From a checkpoint of a small mixture-of-experts model trained on Wikipedia.
Experts: 32 experts in each of 14 layers, 64 GeGLU neurons an expert, 2 picks a token, a shared expert of 256 neurons.
Training: a variant of SOAP for the experts, 3817 steps.
Below are experts of layer 2 (counted from 0) of a mixture-of-experts language model. Rows are named router (the router's row for the expert), gate (a neuron's input weights, with its number), up (a neuron's input weights, with its number) and show model dimensions 0-255. Each number is 128 + 32 x the weight over its row's rms, rounded and kept within 0 to 255. Numbers have three digits each.
Before each expert's rows: a language model's description of what the expert responds to. This comes from a sample of Wikipedia text that the model never trained on.

# expert 2
Table cell breaks at row ends, plus mid-word syllables after a capital P or F, as in Pimlico, Vladimir, Wenger.
router:154122131122147159130141150138146127144106163129082088117075156141166155089089086176076120136177137164150130106135179148062117139085132148118107120094147090076160146174090176153171178048091182113149115091178100088093130126160143126158069176133150129170118063123122117147133153096188111186077069114113162116125108144155133119162117112137130114109117099114129100111202167160125171042099137138162135141071122111159089143122118147135110162169150089184063092109100115170169126148163080127113145157136096189179118147132135137083142138157149139159124155116095070167110131146106146125149196156133149090098113169113081141177145096060092145179169115079140136121129061122151053138112097168107155146133118122099162145182148138085078162072181101078101145135081072095139086140128094
gate0:202122188131131152152128179110111124096112107138119127144178149122105135155098119154051151148085053214108133098148151145181147109146204123164111094142103102179116157152129111117133178153102128120089176120123113146167129168149134132110158132122124125148127113157127112082143145124159108150149116070064155130129103157096155095163112151173093137120136100137115175088125132082122093152101108118144133100103124059129176088153139092127138135174111112130089212058111142076109114139175178148144159139078083123132149150090122114105161123117138210135176117185146149096186103118104152084120126163103175051121070129159142142138156110110096117132160124117109086124086139112228108081083106165079085202182101125061131162124188150171111116099123093097108181131122089122148122192073130
up0:131147157053152128115146079106090095141079135115150110159116083102123147098138089125128161095159041133094138128203135179119140076080135097184118148141116141194181104131147138045142154173140143115119190181127121124145129174211184143138134142108101126133163132099102147189143147053142112151149126120083097113110113179108109031084097142170137119140108096163116110099202112123118121169150132141108139140123132101121178136131095140114155133182108111120132182057145166131117090131165140138198135138099105165149140041095118100116168147089108138074131103164159110121151067146147161137151134175139184058116112155141179121175173093097080108152113145105130149158145122151138105086166081110150131160188074107122201111097144163157103080114146134095138158117132116071117130135176126
gate1:113144175149128160135125160106133123153119146106124082139100100164167120106128117134052185165081135113082178079116143106056134096136150167162156095150113167165113185110117088132150073164167157150121188126160114071092146125115084086161074142116077049121088141146122090157148161149125126114060066155100162136149101095166128152136140137115060169126161117216182112098148153073133129131094056118121156126127114098170187120139123052110146141107151107095129115123121157137125100105105105123103142069099155141210177216121140152086153083135142153168133092130108148187113096123128166123180154150143121095083079087125126067143103125135105172102104162080159075203115132132140108075125172189125116136127115159139150120136119133095141148074141129070128060124092140088138116147149130
up1:143166210184123123158161152095146084204068176109131081198108062153146157107152118135083134095124130044086175053166121123121135128152127116167179113124096162143064106136137104103154110121160121142120113148210134116101121161185114077123058192170159102061112109146127143192110136121147151075087072125123169167163135121165124134088133163127080150126106130169104106105184112105144159136112043149134110100150130111170152093129119063137194132108161125160123147150148168141164138089078117130147115110073160074189170164142127157073144120107147126147148063129159086131098101165117145115124171127172116147103062090125109085142096116134135149115128135074140111160123101163142088125116144178156111132126085142091124119125104105104144138121123110104170077142123125048143127080143164
gate2:168145134057082185176087114174164170140103139134119138098074124067178117115123087122043160117158079112160131175147134110165123143169127148081092151066147168122149141127139234093158128117101158114133125105171158100140167109170156121162162139089083142158145163154099155115152098099125122138161096118173048112139174071174060060109147128134066108067129071126168111151153118112125158093118125134140171124107152099155118101119099156151099152172080086088176122090126137121134135193132111097107090161169141137154132180093123085117087096143135113138084154129156067125081139115112119159101155162181108159103163092124141107136128100117127109141110116172105131083128194096103143125138062104148069118143131125156129146159180160115091156177146093131106146094035143083162108129175152
up2:111125104125173137118105141149148173173166125123106186126057137167104120130151111132091134191139104144176071103141137141145121152169158109123116147178099130133143191090106091165143125085160122125162131134129120134140152118163201166124164053176131106167140157100140113106125108128101094138103144147191124186075183143135113158115052115093169161182158061109110068079204110192130171094161130070117093108108160090131085082097107131133156158199115115190094059174133081124125175121124129195116101108099072138107167149167111099151116170164151162098096148139120097139067089141163083117112132082129145121138113125120128169131135126130068139099080114149110073082098109127175102049152150128132104066158166116099086112132092133109127078190175130132130150137129172179100117109123110
gate3:117163160209120110161120154124144151171116073145093116122138177117119164093076149163091123204144100138110143129138161099113164119109138135138164194151178137113127183138082125115107129141176105147125081120138092161112181162072133123150138102176173116147129099131193125133121056149146086109117052094106105152154117129146155106150148142108080150114116086170165136085175167124131111132156152127108110132110155080150111117163084124076081146115154196175119154174109142154068120192127124133110117169122044094120176132063142129059133121151130092092137123105139071108069117137155100104133133091194170138099121138094095134180095155098065134180186034098140135104111146172085123154134125182157133062103102097147097147157130120129172200164159090145103190119159158095118103141118101
up3:112184132161162102115149132093120142093118048164120094114142136070100178128055160139118121193131115121104109118098170123157118142077100148151160177114161100131119156161112135104100127179118109117171151118149073177157121120156110141108173125112165119126143103113163128176078065191172131132116063062106169145169152070140139099108131075097127097129107082119161113013160174128161109125133129108123122129144115106136155110152137080095114102073127136167182130180135124167091113140173145103103153100129125128116157084143130078116180153156093116112127145104154094149049119109110159152156174139094161162090105075103110198167099134105067114154202137107126148113079154132079149099112050219162170072118119108176080138134093154128123196161128101135162160121155095104104110127128120

# expert 16
Digit pieces inside numbers such as years, coordinates, statistics and measurements, for example 201-0, 197-6, 81.12°W, 1,928.
router:179118146113125144129184125162151185089156123118067074128143160111179096173036142133063108222111131128143177038081195127098162134099121175108167124102154104101154173148133177133129162094127164136118107125185123127101187150112127113162157142141140102161084111147125136136108141095173171162119095094132133153131086087138111099191117111096153136169130101127159130102153146108132114099098124114149161132162096120160067140105080151104116116143116096153061110108109110136126164194163118127124101148147105144119114129110210101142130138225160169101110143141104118130168166091154152130170110206144137125129114108112069134146087197074088133100147110090128062155142039137124132109124108136079151129133102167099092199104135128081065152149142133067090133175115125118152090147093129
gate0:148115159102071193149153135168133155101163120150161104159137159099190063156167108188156088109117174108065084087129176180134092066076139103096049139189128107138180147135119142146159149126091065124089132108069167107133201163107157121176120152105126130154108092143136124092099158060121141154107112067103108092133128078102132050118110149135106105083151115117185172106137170208102119112126151141136158142117145113136120114116143089125131139127156099171142107079091101193118135168086153110104084152120096112102106164148116125103118103115147163153105046093145135107175117143070144115122120105198183175134076180139088093108154120178129152133075144065117137162198135129078138179148075136095097073136143141104098097110117080107103146133140108095141155123153098131106106165113137
up0:103090145074101111143112095108113094068125137148128093128147084131100113114173112144161097115132137133074117072077142180185101109089139146065098176162102124158177117110165103066116137119085128129081158106100151172187101155172097109169110138192105148162146095166166166127154203123138129074176080127082111119129162110092102115056086129166134112124145100091188154110120115153080154228133095119088055152156115080097139141149189092186160117137147124133077172153132115151116122134140102106167089108066120135112159185131138101112127159084120127120081092119152105146176119099144165146102103154108164089135100126120168152112107169167181105166135080150129128173097131092051091123169186174114134129162117150161081104126180068112192113154107157075119122124097148137146158154151105
gate1:169104161114176157110111134182164140201015139157163069175119151110126114133113130169193140125125154149126136104149173170105109120144100177116147150085124082066095095143118168168135149148122092108123101109175110154106065136169151140167133154119119132156110093061140121167088126123137122153101120200126107091177145108124120146121078117091111188069118105200212148129113175079113170112082115133112104131147097140136137167147220093126146139095092102148146121104133089148086173084121151106137132152149132189160131146124109126129177089147165159137080105171140110167126151103152162123163162181165156157105168133145167143117125090164066102103097107083142154129155113162189145158137084190089151153159105114068094108189081126115154101131157089128109064095149100157164108116108081
up1:099102130117119111109139164103090159102160065165100157196102155107108102155094124137143131129082110141072125097151077117130111076082138143169158138118086129130143133125089123164134139070163166139109179109091124145143136146152053091133178120072105131178114127184148048101123122066108142154183120110128166107105109087093202172098061088091102143163114089159112113127145122141106073102119088161158085135125108138132120179101148163132082087110088061135145182127141108109163097100199129125127095116093124187135130117093159170143151123205102131156086064101117137165090160082107099123118111182100125192141076102148084093093201143130036118139131165110161124102130103176159103142192177134126141152180135138127184145154127119064169160102170136107133122155108066150107118134143120
gate2:136084073099166166147120168138174143120091128135156116194143129105171152086141096128140093177085151140151138097170087159134081151129130154129159183187125148187185113118131115146183161115103192106130160128098130125154173153070097114131102174060177113098124135112114168125106088176113171130120170135165152121112069036133092137171143123091157152169101145057150156090125172103107158116108150125159180137110131120183105095135151135057140087101104027183110088129095123137139084141175104164111100125105112141140113161123104164128142101147117118125116076112133117061142135111160161140137068113125132230131150101136179120123104141176122125108083117112173173115146112152096146166078130115102127059101175156104124147131064140105127142141138156077149159144094141162025107129096107
up2:185159195143097130111129169111103159122134141155118160058074127122092162167094149158075139071163157123110131171094191149156152080130125140111104052140152088111089133162164109157152086099094096106098060135099148156102059176136137100148172115114136105168104113067144066062142144121191119108104076119099116147144151177133144134141121101115063148125138095157168097144111143167105121181129086075094106159132138143108135144113093114095080160132112168125092110096157120115136158141096095093138154186141110143145125150142129157141082115108164089148148196134134092184170107250162100145135136165169162064139149145122095134074115091086132194161144150108091122138153095106156144129172142140144160100139110105091148101130129147085098173073164104186102136136137117061181098072162145
gate3:143153113128122172133106123122211168158058116159116124170099189116158152113145172151130122153090154111127135191083127118160159090103136062131040123119105131094176117167137149148165111095090061136130130097091164154074148215134123143176066128094113144137130073148154096147124186083157146124117130082061098118152112146122102100154138066146131143117101135150135109119144146081105131074099043147169113121123071160161168079102133117169087152084102140142102106102158095220099097125163080088109147155098158083158128149114155097105113076113132080143133118126188098119154144145081143126129111142137120164126111157132120067107145140152136146137088100100120090131130143165144174159088108129099118076094160181065159115152132133088100167110180176131163196090099085135106117194092082
up3:120098146088062124109155045107117050141151112185164117140184134171081067070163168101127152180086143090153201144077106166129138149082134102161153169130128150167156067110181157100137113137127158164132121190155173112124132142071084136101143142108107190108145132102167129128148155124166118111135122054129133133086132173127193134106155079132118123126122172102141142152149100080125114168113136151084132125133123152121127081136154164097138137133137152080103125124160137088165132114115145114118096192071146067061099139150129125119077102111131149160097126128140115162156173163093149155117167136145107157106109087161156046140151130136176042177095156126096124127073154108137127078068149119129127090133124151134133098158189121138174108188087145142124196186132134132111201188167083

# expert 27
Table pipes and word-initial pieces in sports results and rosters, such as sp in sprint, season, round, medal, side.
router:133068119123161141129127168148163174113100163115155106117133168087177147140050101173133125136107094118103165103176150129099108126090065171103157112081156107100157142175078189171140214109131140116153071095146146076148156131106131146172130130077118123173084091104114118107071069128091147222133135118109100109144090131154103109168104121145161126130148118127137183109138142147161108087102166075140141161065125184175125137150117157118091098129108120144133136094086087151126116146160124190153124087141118132117146165030142108082147101105153168131113117132095094107123155123165194121185137133130137091114210192127125124139153170116075188141151112061109156198172097175094186150147075091120103129083130148100098150112120145104107150151154096116106151119046158088133092145079115
gate0:126112116107110144103155087100143127159118128148135094151153060095140139110108099188141178125114049155067214157138113117181196144135126158080128103182165101134145145181138085117120178122163143146116127153132138100169098131110114072147166188182152112141170064148114100158174173162112141168191109154122098079102102156114153079149192136109110131116149081069132112129106121140079144109163138083119173148130112098127155146163087180136100130172101154142122157151136133112138144150177194084172097137140055144124080147129114076088125109101135065131104103095150124136148146098095135136182150114175164096157174131141144097073130134119074166155135106117159123125221093070103164140088123133138098168155128151094131114148187197112139186195116103100088180120094075109151094136100148
up0:048139081048072191088180159155104131093130124082141150107036099157191101102112201108153134180133116102169143123074136138094139120146117167179146195158117101098128128113119134190102167075153095076166128123144112158143138106130134147121189128144133167125120118126128111118158149118139116097089135138142109163105137127114143138119121143141123068158139049122121122113142123148150156107138090108091149105111163082105133131156089100139110065167184169135124144162135201088083123099132140208165193169085163088142097122084141107179117155134137081112133176107152129154105141178213125130150139047156115071114126086145163123094128171144101160099141038127136111095142159145151119136163164140114134152030127115148112109171169083111120151095147156096153141119111152101082150107154111
gate1:107102100102148125161148142144142148135098167105169140134125089085104130145104150137101144134103168093130160068122130211126116164122090122082063129080126164131112155113121180143178155151078101144124072113100169108173108129192115154164092185152109162144158157120132138161095124111099173150081134153147176178125215113073051075149142126166143174148193075092097093104123117091144137127110149081128147115071160115129121128097133121101038083139156106121162096091110157152092071156129125159089108119160103173108076197100107134122137175131152122101129096111119187166156150090181142138129113122156118074137133098101086183079137178151123139131165054145183199173125089121100143084114095200093076178136099107123136148086066157115157112152158133104120138165116172115124127107120153
up1:106143108145153141112133131147126129121148127158122080120103140149124091166175117143212126122078073116132132140092134114162069101083072172143119115153087116127159112156079109172191145097102065157186169168134127161139206103145110108167142169108168137093102103156217150107106113111063090097146116125159100111087088080139107153153124061161117093052071136132187128110068120164083079084137090073120092177154066138140120164091135136116138160119118121100129121147088143136131178124121179126168155105134151108128138138129102186162103178151160064129170103120183075077105129115091071148122137098056109107117136140161149158180122143103108125104138139130135124116120133152168085228159191139110134162131187116164160093162088169123126140073166116133107137100145090091100111172116141
gate2:115144142126115101133090105164103178078179129117159118109126152129136075109123146193146157116165107141191105182133172136151072145067170084145092141103079100107135160131129150147131151118088094120143089079133131124112124065125167088140158136108155083146125049145128070088113104099135103156119060101139104116101070125160155120158154152141151125096124189082118176146064150141152168159093197115211092145124070187123154114177167090186138131097120044184182152071101097120127122102174107128135102141116132126131140177082143165130128113091170131137091143146102168165094156150139150153124114115129156114086156100101129116103131054144125120163117083118197149117124141113060126121188055133080096111161144143138139127145144082172132119076175116142094136177044125124143136172151172
up2:165129115125152170067146137123159150067067096134132084128136143099150188164118182095104143097066182132144125096113082150124164139108091185084115100170099186126123109127173123065132117148178189165131165184133152173147124145175103170073096127154093134124135184089117134184164129130122158103092158094145099089125180151149110199107111120089045127162165106174157095105141118131098090142152084135085127113137134119138085134097100153049109156167137144123111114137193131165133142159107138128112148116172130113143084145141128122178110143154105079142150092128094141161162070137049091171144153187048093132121075102134119144173083186062156105101154135123076128120136103107128111161072194125173151124122053128108091168155144164080131163167100105122139105096154105135117140141128163
gate3:155118147118137143144134156167234208111123189122147088122148221133131065121102151154132139104111182118024136099065160123139142141193093123186125107102097117142129107091148152163148130099110158126119107131153113116082136155170109083167122138123084097170103118152133164147106132110125160101129078179184106146161101101102149141136124124099127081161189112070145129086143155106165175151116078119156064174127093131103121079078081103158132081138094110143111077108099119086131159159082112127109178113089139170180062084075131137156123108129148185141106134163092096157165184135146130088191151152179098092076189144102093094092166176113101116097130146102109132075154117112121152102130191124075135130101149161099136105170151144126141166115154158087082142165136133105125113161152153
up3:140154146097109115075112125100087074101164073175106184162116113132179197126126147128110118133115111179227114132160126142081147108086162109058152166156139129104139136153069107110140190144160099135139151150123146140112143107113138174080110134139176177097111149120163066130157122121121122195141115099095170098111121128167100088100096114115114181113048122142119152157066141153079122115171152117172179074100164095183145167183127151106117164137134103147168162106152101186115121152181122143166093200166154125066140168160164077082138140109128093123111116139190107113055085133146174147142101132066121186159089072134113147110107112099131122136101149123173090145185114156110107175153110115192153137117122113089118164065096166173072091145189101149144129126095114095142109134127146

# expert 3
Line breaks, colons, equals signs and headers in taxonomy lists and infoboxes, such as Genus, Scientific classification, Coordinates and °W.
router:158159143101140137120140132150149131146122116165108104132099200091150082137108141115101132151105151123125170135077172153099136097114123150166150144148109131080141116109166174099162116112054189101116158112139138073132127156134125121182151123090083088099064111107070098130085115085106164149153154116086129164206075156098139142129114105104110140116115128123132213088155161141129128139069110142147159126128099199191168110125108102101137090145061063138098154094141089118137064152112106169077112149095137091118140141132149139130118089149189170140094109190137139221166154095103208104185103156112115140123108173118104114118183195073091152054116105104132130109127154174087146138103116167127137159125072153072105155162133152152044142145138174067091166139104142150186093115089116
gate0:082149090071160150057140146117064141108110091126099143140179174113104124170090128078104115133148071127102073140176116124070153132170144133145173178179124110091127099117124150165096151092140166125151149117106126139113140129109135127202155138070186202092100162094166132102133123118110084139117136104081101155111080133053159119133146109102119180120110147088119171111180138082141090140091169158170143145125196218144090093072139111204146125133136145110160102160120150089118092158150137194131121122116130174158073147120153169179127109143127089069084134159130108169194140081096172082112091106105130087102109052149153075091130123093101124069127144163124117119112154157120152168095080129126055152156146117115151137132149142171098162122116171100121184134147156198125139126125174
up0:152133141142111150099149115125122112192172136124135123069112137199089125093125125184152122142136191135172176122161113100242129141103112146102100092109070138174120138151173113098150076151107121191172134126175173113141085065081142154082089147094126138101137113135113116165112129145174136144137145145172137090176135093187070141085169113079152096170115179112090121117087131130144141148137060122101112138164149050119117133177128116045082185114194122140088100103147081143160157108103141080071147194125122101101164123142162111080148130159102133103179168083082129171113144176122088170139191116134102117163151171166076186174149105144140097156158101123159114159140133144139090105067157103115174081141077121166110099106088117159121149176142146138141100158122080102116106126127119
gate1:176143139137083115104155166104094120109179114153139123162129151146113204078136140083125067122132172090192097103123157145119139103094051137102148119161118113150123092130191166144141113088117087133172065215154114119136110164069082102179122115066115171136081158108078134150084102108145118098154155149048126167162126117161129130179145110076141094092149082098118119077181126155182125050151111164124146123121117150126087108062141110151132133133062091125158077106196106125121124143144103194115121172155204173176110156089142114121131178144152119104146148150127155090175151160074147130121158135159109185153140141072155149100186102207119103119148189137085106140142129107112133115126084111112143070091135112096081160119155096086135161088132151132119115154142077121084142147164116
up1:125166143145107081102135119094139082116125110141119131128118133151140206136129142086211094186073113079165090145068159122184128121083123180161109126175166165154129136104144138147100125086091155117176132144131067091143099135164134120152125104107130114091085169094101144166085139128152095091124156112088163171156050145146140139178150087069189101150138146169114164109085152107224111137100109111102098096093068125065150085098124094100180118108089081095114147179161133132109148106150114164084113090154175168136117130144109143119074169131160124105136134178104184119142138110077164169115162119146121197151153104133132130093160100133139115109142139105152082082071163155081088132081085111131170077085115075149125169159163162146185109074183113166122085152126067116139161148159095
gate2:132163188135182137169145130147145116079104100138107108139135136103098155098130101147118185172154238148145085122106142020119148101213141091125100153162139096073137100085130113088112165125090138130171167128083142078092122098128102134164201150123130089131119090118113087160130136122164111130140184119157027133180080073158128131064097142122127165158116126087148111141053136119102080117107206171130130143126119192148111134139084176165179124107114092092109190150148142132189133100062144120132133118127130119125151177124139187127102124145097211115214144144122106137137154086053153132152130160109111147113118065140161153106139146088151183106140119101114095136129099119134132125112087117156117176127166151101084116103110113116129146136164120104151127107140169097211132156122133
up2:170153145193161141196136132110121100127095072159119175139117158105090138121125093125134178119145222101121080132132120042117158132184140121151151165109141145110150099079163112073106126134077131164208123150056148085129080158148110132153152117138142120084130092103094079101067133151164097125178170093154095135141075061182179137077082139137123166131143152134106146114105094149090087100117126117104124090130152183125113142135075148167172128124108089126115178138200144080158099109022092163121133138128171089114108193148115158134127137154128183128209129138139146132110190066067140124162142111099121113108127155171121095125127138086189172111101117127107140104135102127101145093043102172185106151132129119106129126114103147158118117133135140101108142110165174149172160095149183
gate3:118149149081087142095167119150172112086087128163058105122109075130199162151143087122094134168205120167161112115074150111133172118110218146158133147184120129092108093131119100161124124161103125032142152122092102094149173208122117149148128197148052217087120065081106116091133072099133141161149123094146114085160108164133093108163102143182140189154088113128146174083183118195090126149135188130099147084118125129089206125125174091133133190105104100148113139120131136199106080133111156091119121134107139137124158108127142144120105086141190106158071158182140102098160121123136196068157120108137146148115119113127123191121110104089109110129116167123153130123141121191112148095125126147115127159151110104100117161152110137116073089133153125109127137151102136170131067099121111
up3:165064135178127103127150147154095186158127105109186168150168171144103064118140184135130091097078145139135112145160080118133080111121060144083178092074128117140153155122126142147145131127155180178141138154134184173140107077136173126104153088071205068172135162135110179200120162149140100133155160151106121133084141109164167141110131034095112077131142187093147080191058138068165100149140072106147077134104137133126052141131101163116114094085151147088142116152143122060129145104134123135102152165132117119137089084133121136127133201116074166142175116067145147132129124178115095164132119143115156092161131120160125073066177165158148124107131101127108153112133144070176127162108133121103069092117147132149116103119165092128148188148129144128141110137167116048101159165124127

# expert 8
Sentence-ending periods, single capital letters opening a paragraph or heading, and initials or abbreviations such as U.S., D, M, L.
router:173129148092124156122199143148179165069167157118117091110143190063139141133082129164061112147138136137161156082128182147087162110088106196094117072103115062125149148150143163175151166097099118096086119127123125110118098122126114158182118116119069139159130103127140082131092131095097188133150050101107140154117119094113131102176116106095114120125130096097156116081188160089157119112080158137140144114093135127171056125103125151084131109145081083207108158081091167159150140121170186173122112155142138137101137176122157062103146087155123139108113135214095133192155105060161147156150137170129155109121129129092096164155128170139137140074119123087139090155160090114117147110151178177098169111126102159088065144137098127117088185140167087124083154117080134090163089193099150
gate4:151133096062133131140086131136131120113094152104089150174159118101130084139100172128127089133154107132123164088181141102134149145092112121075128127096126106132158065150160159111155166150120122155185136099160104139122120152173175136142141179134100110157156101140099119143082072086133179139126113122107102123151164131141106079102086189122206095145118151109138179147168162117117140120136140129106120107074182151162160181118175091105076156111119067124158129135129109151178157136149093154180076148107170144133135185098153129122178133109107119170168098164109050124127165125090186072189126095086122120164171088147138108121084092118133178197192131088162172148081070157136071132071147146195141120141084096094120107123078096189097135192078091160109194112112143161120095098120212
up4:108128189181107135136110149162138135125087118098121114099162121144123174161149115103092166155096186188127112134099095105150086133112108147118116120174138097133129183122091066111101177103074079166115178067126167097125161148132090136177062156142141147155142170111130091151100135153158134175166150203164150114081073127173154169183147111161128121143168081095170146094116111169137124128064100080156061171147115103150108090145129163123113165182129173129117095137126145068100162111175161135088093176156107095114087102081132126130088090151135097173112120103109150067099110069165122161095103144139168166144099141150170133144127129121146126080122163142136138116169128138145222160193187095074128170127185074078095162124127144099118114120164133119160052127146090095121063175122087
gate5:182143148178106137164185127160119127064182110145154093161146126110099114085153095094043132176191133143085132143175136133131183138108103151134148112120115205136077181196168182193172086157151109168102146116108169154100130141143162096141100165100143136097109081145087156163096153085099131105088161107225137163114145166101149091167114081100107136078124079144107106081141101139099130101098161054142118130123115128135090109111058144147093120108104116194119088122143106118104124136106151165092088145173065133137102069079087145199150162141124107135133154208173151136103083089140096138149145163181158124193129133122151157178180142118115124177147101149145163106166120107143127132083095201117075103138118131104125141120185116109129147149122148121131160142188126115178116111128105
up5:104107093122152131117068144118141165199126151117089132090109147124130137156118147179184120096084120136174099138082161145144113103146128139131106154200095085120183107086091082074089122114063123072136084122141105070135104156148071146134199102141080117144147131128131111149149142175209138144128078156047106110159121091170120134114184155184174133149126186107134184186100151096123101130114092184143165123099141149127136126168187079097114106132152140094148172100111144152177139121143103110167153094096202087108165171138146096072136106088136166120120102058116106115117159178098173101128122090090110150065132116136111117092100118122137166067104185092106131129101138123119076126165164051181158138097137149157158160135117108169128088141160125157153107095107193125053138168143160
gate6:116151110151147121100179091143147173095205086141096126127066129095158115130065060169139095172141146176136153057140126140108171117141118124125111077127200083065163144137061145164182187109061087100130077092148077109105184148152161113142163144102100108129075092136091130168116143131159120160148130145126117139120090163189131165129152119180114149096136106108140164173156158123132119072090104088152138080100128169158164106129127121130122135175132098128132108099123102152161133138121155114124072131133114131127095193062180110122176102173183175158085086196116102109108195117096206092167126189152158174133139129108121127111139091123100181063151058085123119106170135183113156142166138116128124111054131147105148183170155187094111153126132112140123131151110105125107099124114089
up6:079177130176127114136114101122139156108136148166122195140112103103145111128078077117141170103151125125172132104104181126170102115133100078084118177155179116159148167081099130092135138125111075075144189129155179080133146112154136138123188193117127122146120099090031134079123161097168153155099110128115096126140081162149143138072207104116114087097106139106099147111116181150107126151160061116097160086144069130126093051114149115137078147086140087114166062160108115160154149140165119103130043113128107171135178086122099071112100197192151166098139080167137141166100146118109169139157094153148136103149150122136091111161154108149127167131122208161188156135127125167138154120161123101143112080071151082083155146159125142112114073168122094112074069103141102112169150112121100
gate7:151130142074235114139102119212139133099137115080073136108116107104101145152109093109130151144140094131154180141123147157142116121162149106135070138066116114127116137156138131143123177113137115148122149122096124158127167134091127134146172153159129081134135078133105041095160081164105198143163054131159054124056141148143152107146141132125119134146182149148125131159095133132168077136117104085202100141125123136130104134143133117145084163137100133140153153114193126125123116184172119168191128190101069142070072120098141136137118062134137134152093107117180117131151121140091141091119094123134137072069206155113091121182136177198127176137110111133101144088056080123125101128121069193119146145141145176147233138083118123174168125127208141131114177113119128127107120137126096
up7:129163162115215155175136187136108160096132152151077122119126150107124130129121113087134112118160176119152139151156198144119126164120160113147089136095100108108068140113114125139116107072135109124125187121068061118133190107108115157073151130153134132138119105140134098081179097105087131125166094128065117124082117175147127105141069149096159073139172172162118086137109161127115076148108175130159186122113152169135143145125116116136097171102110073147070088105134127135098051213127126124181098160179108147105106097121129106153119115101152165130147140168142130108104141079059141068088073132174129103105169165080076148141153114140108145134108169150126115100092098105146070081097111105082197183156137153129155182052028090149150148112149123135121159081068108166133173136146085

# expert 19
He/he and biographical verbs such as joined, returned, appointed in history and biography text, plus digits and names in election tables.
router:133095123098142146119192121123137172093123195111122097145118123084195174154083155175093142186138094177153112075100189172100136112112103138102153129101172095106140194148089147153161168156166096120136098137156127131102151133120101092120135192149133103182095107107135080109113113162184135179104122124119134139065157091111093093184139113097120164159138089111180161103102128063090097076060131105148167103139098132187094198134131100107142065112071088158095152091143143152094114110199129127145095151137146143120139170080156074140173122161150084117093167151098131145138085119159173120158187125131157112080143136101102150147117159153130153096144137112110114153188082148126134118167127190167154164105116157112084153051095105074084196126158119138090088117135087068128092173078110
gate0:097170093153124223099178122133125107101113089115131148212131161070116189177095157100112117140123144154147140124100114125091140154113123104141161096088100097114140122155109164103153130129119104109157112154155149169070115074151072127103103100081178164206167132151164164131082163130051110147069173116116131095115128153173118109112102157125154093127137116120135142155136102092081108144103147123071111128143189119159099186104138115146109119158086106123072170091131055101104120114149120113138161108124160177164141151171128157136171111064181123160147107105160089081154103122155125140109117129127100080085116097070137179182126178119126126104193115163132141097129130148125145035138169174174089084088093152109119213122123104148164178054165131128210115104152163157139171124095149
up0:129161150111099127165157097166192154118155148111096117099147181167141148173157133076101133081120153124113134112155133123147154120193154146058111118160070069119137173122117129110146098091155183174101143110120212160176110109079122137111120174206105104134141063104138107128110097165081105104085113148158169148128118106157127146121112054122113137118177070121172150144133153146153114108140165120127057114155122106136130122138114122133150083168164129161081124118135159123167164069115088113137095104122205085047135140161154141163091119139140135134144090124142131156097130142114111193126126150040095187101153103151121099158161141140118080130091065136079103129152159155146127176105130136128144111139122145098162114134075071102192053126112059162063170083134189195074120118161180
gate1:131123088127103130146122115081115132025129156120175107069074108096090140156125075096127088135127104116100150110137101185153090070099078073129093144192089162142064139128050107130126151135157124156142094138130116168079150120120126124166138192088098123197133111167070144109130164154074151117102140172124134175138188110159125141131147072154100203126183117064138170118103136139193137109123090114118165144172098166117110128109089124123138058146090131142111139181119140149131158124150179120147122174102053174094092183083112127142128054118128082112111091121113155098103090129166103119149118074162160127093147180087142145110160155130100122131103071154130142188114166150134111160131109109143112145180135151128085124121157094126134174159073121146166112103177172133161171026133124
up1:136084089036172122150118088154112160102116095138121115146125149091210184089146107108104129145103087075118100133101147101132053150092087127116136094152095097153115116108125103108089172155145136079173120085107051154223180126170178127100163117093139148146122159120107132117173117127207106170156171177105158141143156140131094135097138110072115153089159115125082108153141144073146085137136104093161124131107151150099187126174093131172156127160130152063169172144162128137103135093170141103123195170152142181212095188178111134116120156135114147138120075158137126102101104160091150121123105156128154133060167139165125127149087123129168120095140181124104111114127079079188146102132123175082111117111151150084128163162125140163113170098121125099156130111073034089093140093119101
gate2:118167100139102138071128137082081108159201178189096146166088151087221170124099096110131058183101142059163156145084156139081163155143108144152108097154175141135093094097187141185158161086125165127163118131155068074091079098080152129176105165122135088146076096152079158183130159107181114177135097128125119159116078093134144067192163137129098111063138106113111060109132118141144128126133176111176152127166178165145048132110043148163158139148100112123117142126094109139150130164112067141167107174127104114187168136119120085094128154102168080157131148101128070114136147155084114125117119143129121107121120107139124103138129088168097180120100165112162105136111117113128138166125104151194175152120109157165100110157177147161131129098151126099118104102071186106113125138130134
up2:142185179132104054174142129153101204112107110098127067171182120106164100123124073071131152167072090096051132143105118135121108095089113110112100201150138116133111127120138138179140141122114146153141169113119132094158146142091157094128193153122121089089173086089103123106185156085162103141121180095089094140097126161160108083134129071180117132146171110131086139042149106114138073197132136107114148120115052092147125085174120106073174121161142162107145106177175159176113162131166119114113084117154126117160135127158105185170135098127136145148112108068107128107160125094174095073142149161180168131156130062090127091135125088122092203068109159163116071176127122138151132134101099152156155155156133089115131140127178167114143128173093074109164146135163091125092142125135065
gate3:139161116147150177150229123176147184105135156104091122129116134095138148129104066094072092155184161145157168126102092148117130110025095116099100117052168162168143098129051134155160150146062159137146128125142134138068139125117143120113123113120143128134075122196087120137101083107162113175164105122163129122122172088143172054102077109131093152133095135083124140085154126078108157095077089110144125135148151131146083138121110098098170102138138092151118134140132115143120120104140157142131070078093121161116138156121166093092170138136117184200146110172111129149100121134151151113093119130117155132079125158091081116114117150126141104095093132093100138092221080150051126150108124121107106177166126147111170119127085166098130157191189128104132177119168137046124067206175130
up3:137119118066115069150054149101108179155137067147152153136163148146132100112108194113170131107109116111135103100176183162098134113173137163166169127158097094109096156181150132151149123131132121156157160106145085105163138154102083159167121175138109103091115118126107176116112138086124158077115127095095111123149107187183078166065124133074155114126117132169113118187118110162134137153150129131149162060089194115144118125130082137130151132129140100130164109092126118141139081162193079123118152188191073189138109145113141114130044105134151086087096196101146114162200166103137157094153107144156149105168120087133129093139130150129080135180171067100127136159051114125178140151154097146103185067129097110108107177103131085081096096097097133114078131143076114199140105075089094